config.yaml
n_layer: 8
d_model: 192
n_experts: 24
experts_per_token: 1
d_expert: 480
d_shared_expert: 0
activation: "swiglu"
moe_layers: [1, 3, 5, 7]
router_score: "softmax"
normalize_top_k: false
routed_scale: 6.86
balance_loss: 0.00268
balance_bias: true
router_z_loss: 0.001
init_std_router: 0.0144
lr_router: 0.00304
vocab_size: 22709
norm: "layernorm"
norm_eps: 1e-06
tie_embeddings: false
optimizer: "muon_hyperball"
lr: 0.0178
beta1: 0.95
grad_clip: 2.0
batch_tokens: 131072
seq_len: 1024
train_tokens: 640100000
steps: 4884
dataset: "wikipedia_en"
Below are experts of layer 5 (counted from 0) of a mixture-of-experts language model. Rows are named router (the router's row for the expert) and show model dimensions 0-95. Each number is 128 + 24 x the weight over its row's rms, rounded and kept within 0 to 255. Numbers have three digits each.
After each expert's rows: "comes after" lists some tokens at least twice as common just before its tokens as in all text. This comes from a sample of Wikipedia text that the model never trained on. Tokens count by the router's weight.

# expert 16
router:118137159110117155127085139101146135096108120114118169117129124089098139147096090129168126158175119125113101144149154164104121100066141106135157107102129156110146110106116109085082109148110130151121133161112163105153132108106172136070121154119111111124159124134125118125111136165174140083
comes after: " the", " The", ".", " a", "The", " his"

# expert 8
router:120135137097138139092111135094133134109128127138105157118118102099111141125108099141147144147182112127120127152126141134104189159094128099137140122099133175121112070108127106128089102131136127140103162146119165099161150098130130153121124152086081089151161118135112104125108136163137128107
comes after: "20", "19", "18", ":", "17", "0"

# expert 17
router:119137135101128150104092160104164103113128115146128166138118118124095148130110105107136163148174083120123102140168125163110163135101166098145152112106118151082136102130131088128075097115100140127107133151112153092162147110111154140111106134098081102138138120128090112103113137163148141110
comes after: " |", " by", "-", ",", ":", " \""

# expert 18
router:124154178125126128109105130085125136124140115145108166115122120112089146142086125165159143196147085126132122109139133153120129111107166116121143101091116152122135089114112116092103117115148133149134127153091146086159139119096173176079134104109107106155155164134112128114134143133154122075
comes after: " |", ",", ":", ";", " in", "|"

# expert 21
router:114097134139133161131116149131120138094121129117126164151107087093089140144086108152152120142168096133117098125150121173163163132113140087135135115108113156105148114121105107106080117086110118114117130104119167116127125094118151124110108155115134114098146122135100124119105143131154166105
comes after: "0", ")", "1", "%", "2", "3"

# expert 9
router:138142135133107141113124151104150135118119109104102162141063117108127150147095092139131131142127084111126125132165158159127136132144168105121160103113109133149163108129117118074114111123158110105115097115121169098157158091117156130104118145088098118155152118139116087106111152147148145094
comes after: "\n", " |\n", ")\n", ".\n", ";\n", "1"

# expert 10
router:113130158135131151094127151126124150092131109124111141132095122116126147160085097117133121140156129110134135157163147143129166165096136086156177117118126149121113081113109130132095111122120098132114144122109169110148127113131135134113120126120099096154142117143096112107150168157159122076
comes after: " ", ".", "–", " (", "10", " $"

# expert 14
router:124149164134118120107112156101095133104109108135119155138111113089117151142092082151176137150134139107094103142138158166107144132108120103118180103089108157117133096095100112112093107141130095098126136150122155091145146112164141165109127142115084114125164138134085104115118132148151130075
comes after: " (", " \"", " |", "\n\n", ";", ".\n\n"

# expert 19
router:131151156121130159117097122069121134124129110149100143109121133100096135146099107143175169147165129172141126152148156169103137150112123113114159132113134163106122090124147122127064092082114123133117139157116156114157154118111160111090137152124105121117138149134099151098134131138173149075
comes after: "-", "|", " was", "\n\n", ")", " is"

# expert 20
router:095132120094117143115096156115172111078124118140108145124106134103097140132103087137167138149161112120143101140135118182124152123107150097128169106093116139101154113106118122132095115135125104130136169156139132093154133110139154158086129144138094101117138129104085106133136140156146130099
comes after: " the", " in", " of", ",", " and", ":"

# expert 1
router:105124128100142149134131148088176132099121113120100174137077129106109124152079093124154134159159121110133132138152159150112123127117145120145175109102119153117134064123117127124094098132124112135094146140116141114164135105100131146090105148113106085123140155135113107131112130170154177091
comes after: " ", "–", " (", "|", "wood", "In"

# expert 6
router:113128119144150147131098134103145125114114114142142158121099111115104131124076118141156117159168121117109118139143135152132122124082125130159161107117110151118132101098127102115074120082152112106139093139111155099161147132106126119116143147124083112129153156146090116097108131174152159071
comes after: " to", " he", " and", " He", " also", " who"

# expert 15
router:105133132084129141101128150102136119115150121128121161122120112089101134150099092132137130160153102113130102134166162152158148135080172101124160070099124132104135097092126113108078091117148105130110130159132145109165156097122145115105139148108096091147150132126097127105103138144164157085
comes after: " of", " in", " to", " as", ".", " with"